From a checkpoint of a small mixture-of-experts model trained on Wikipedia: 23.2M parameters, 8 experts in each of 12 layers.
Below are experts of layer 7 (counted from 0) of a mixture-of-experts language model. Rows are named router (the router's row for the expert), gate (a neuron's input weights, with its number), up (a neuron's input weights, with its number) and show model dimensions 0-191. Each number is 128 + 24 x the weight over its row's rms, rounded and kept within 0 to 255. Numbers have three digits each.
After each expert's rows: "gets" lists some tokens that make up at least twice as much of what it gets as of all text. This comes from a sample of Wikipedia text that the model never trained on. Tokens count by the router's weight.

# expert 3
router:160133091135126074094129138114134120114161105138143130089152142148149121142080145129128146138082107108146100141106162148130131150112139115113074146143129137131137114118146114114119135154185135090136091138126133122173118127112134136165172118125103137132133054109114160104134112128160160139145064125161115142124124139117121073117107145096141138116136175115106102164135142099127138145121102057158122097090138110126129120143104176131158068121140116108103112118138111091121149161132133121124155142175140165139106110179132113157102131118109111105111119159160098092092123137132091135
gate2:134167138135119101058151067155089133142114116089165120144115112111087173151115129135149103146208144115108087105093150091160117140123159146102157179146092133151088099140098131116156126144172146117090119128086124127163154104142117165160126139096143138147138126130108152118123164132143149125106111143118153120146142139125099135094165130145125130134136154156120174095096156169165136148113136122117127137168120093164178124147108155137104113134115160126145154121121110168142100133139124178143123162125144133134116164131112136097121125124144163157122146135135148121139133091119124091
up2:121136137086139129142110091101113105114152085129090135094181132129132125170124081115127147121142132131149166122109112111143153101105135134138116090100123096071131149096136138132155086144122123176080120103134151134108148147125103160118124120163144157127150161151143081118160138117170104112121116140144119122162128128130169128163149108081134111107089122090164147137149077118166132161142111124138148160108122111128120131130093116143116144114095100095156114098161144145133130117160106135183103094115081135113073141118111179158154153121145091113102132097127130094137098105123086136
gets: " in", " the", " of", " to", " at", " his"

# expert 4
router:142106191154133160184133120152105118123156104161122162132108160117134105090120132092121132124137131112120129132118110155143132126142102091142116151101115153183122116134123119112134144114089143142121128116120146086105097094131153128114125139129101099117129099117157134174134102143152170121199137189129065100136127129133147117150122143128088119120168140159126175145122133134141156108083154159090128156137133137108138110109149140145143114116105138131194155078134109137144165130128116144106087167154124150127061093140141147156131160157122114109125137067108120119117168151125129134
gate2:151117179149151140195132178138108120146108117094094131127118150126125145135130130115096110081169153135138132119129099141162091148192118096146124141135119169127100124102140105142131169106106109126173086113133153123152095145157152164152135100094167133115115089129156140134119127148157144106148118100090144099111155157127134098125090149124109126145138098147161152094154121102131152123155150136108119124145109156183149140094117150117119130123167130097137143145146103138121160144111093120149096125115168100102105111079124163147112171131083137081126085155112120129148127087106112139
up2:124079097106144088125123120135138141049100171127191123073129150111121152080157115107143145146126129112091135130105132097126174110125147144137144145148126137144139131088131117104131119169147112179114154093138107190140143170161132127085168114108147097172117140074163111126140117165118118123139137161157147123125158125116150140140127100126112116127114113106098098120113131146156143131135148137135129160135190148139146121158122147123123091140142134125163138108154165150130107153141122153129167101107079149160143098125136105166140096119129084135117142114168131125150102115157152104
gets: "s", "al", "ing", "er", "ation", "ed"

# expert 6
router:152124113146132107151087133101107157155148140099112128109130137135125138062132135080127139094126126130125118123109112129090189141144090114148107138101136145094180174122138123133121105153153108134127131085085127140121165136145151150131083159154142088117141156127130182123145117101109141148165122087140129135109098137133124112117102128174110104170181123132121146124137173117125164126118059120152153145117133105089164148150155126131112115173146170118140126119176120117157140141128146151094119108127161157088118129097147152123097099149107124102093141111118129103125100136170115072
gate2:106123140126136103116127113137067090133124133101133113108144094103085160142131111118160166122157103124161149101110114150188151145147121141148116177085103110106121147122135132114157140126124167124135145171095142154137125118115086144086154158111130107131139121130134121082082103128156133111190135110126156146108078141129152163167112137111128173103176091168123115175108092157143113115148090140179149134137151135145121101167111129144137158126123145130129117095103157113143107137094142152128100148102120124059131105130137120080104134129150116125114167100095129124120139095121116105
up2:120131095097157088149142107118087165119139163147127070124152121100132120109121117105158148109129157115097106127118147113152150124130166086145144143129129090108160175150110120134145133139107141138193098151136128100154133143175144179117137129117118153137134154096115130141096152136107144132131119124126151141078116140153107183132106133126142126167109141120069155140111133143141149150133126170123175100161128157130144129144143164160113163132120153157088124151137081121134100179086077081116115111139141123167137139104144173137104141136121101114138168148131157127068128112125123102
gets: " to", " a", " he", " of", "ly", " for"

# expert 2
router:195132132132104151074136129131114131137172064134151123162150163096132147088108085104175134124132075066135117148104104113136143126128121141128127129101125130126125142100101148139098178124129118132103093130138095098113175105164120136092142131105137140113151140132100127147141120085143143104123062157121113135125104130107117112067099109143142128142121100116144144121135120164131109120110115097080131107095114118113122135125111155142156096103133111104136123133130137138104156151154087132097180105128159100091164133164159142141131150156129122122100119107118171143102180135160155109
gate2:123140191129174099125135134121146137141110098121099159107132139140164115193078117125153165108106109080113079126125126150152132119137114140128151106157147141117131108127150152101149138091163146118089093105134152134072173086166105106125096164169133071129132159136065116147122102118098138103121143136140119136083159096122149126077112116140130135137114131155192145097107102153112127152131123136146146107125151117119084120138143146150120127146137119155102097145127101123141124130130140099153133138080108073136130124155115162094115133156135170146133127088142142113104122121146133111
up2:110129117121109154154106087096130112076121114112102108104162123086124128127118147125130126116127097106142066162101114146114116140130119125109184134118140122120169123091099157130113083132144083198137091098180154153136116132145128130131129123101158174101122147103118129089102147124119121165124138146137111128124104121104053142093125087142108123139144128151135101120147146151154117081122129098112139145142123129129139125103132080149126126150118134139115054124170156123121140148153141152155107124130085153150149099159147137101115096132106106144107170141137163148115167067119144145
gets: "-", "|", ":", " |", "°", " /"

# expert 5
router:190123112134132098118151190126121168150166127094144145110142171145131097100124123144122088132137099169113114133047143160096145113119137113192111130098133121119134117109118112152167090158131117125130143122126101118101170110111108141155112098140163109122126128108193126154103178112166150130109144160135147085105107125130124129093120159135156117133159122092123146118147091085178141114119118131105131163147131132118113131125155137128103121125140134114125101138127098110085155146144117148161115124160160142111136126150120143170088155153131096116107207115121146102118130121139131149
gate2:208090127163104111120160163183145177115117133147097094162126124143129144139164145132124163121124141110141154143116163132123112130136121093130106112148167145146139107127125108150118158149117128148096098128102117127134170118119136098121144094103094132107102158126122084154110112148148151098107126157138127126154159106076141104152090157109112105106104143146122100119144100128113137176126146108083151115153134169077165129099137101098159131107124116156125161137113106119121160128111150142137117117156144146113126131134087075137106107108092141100105130160090133129180167157169169131
up2:170104143156137129078079138135112102124112104150146127136154110155143122157186131088129163095128141160106133092133122119142165134161153091120126142195158122157128092154106148150103127157100130131145095098131124124100143138103112139164128113141158115100143147107107096126105138129135150105122147102139117123122161148128089139165153170163152129118149106129134102090139117071112127126106167115127133130112140114101155150123112140101123126082137143139129117148115136133093111067149133102138155168156142174114129175147101093151132118125153116120159116165151126150177123201119165125
gets: "\n", ".", ")", " (", " \"", "\""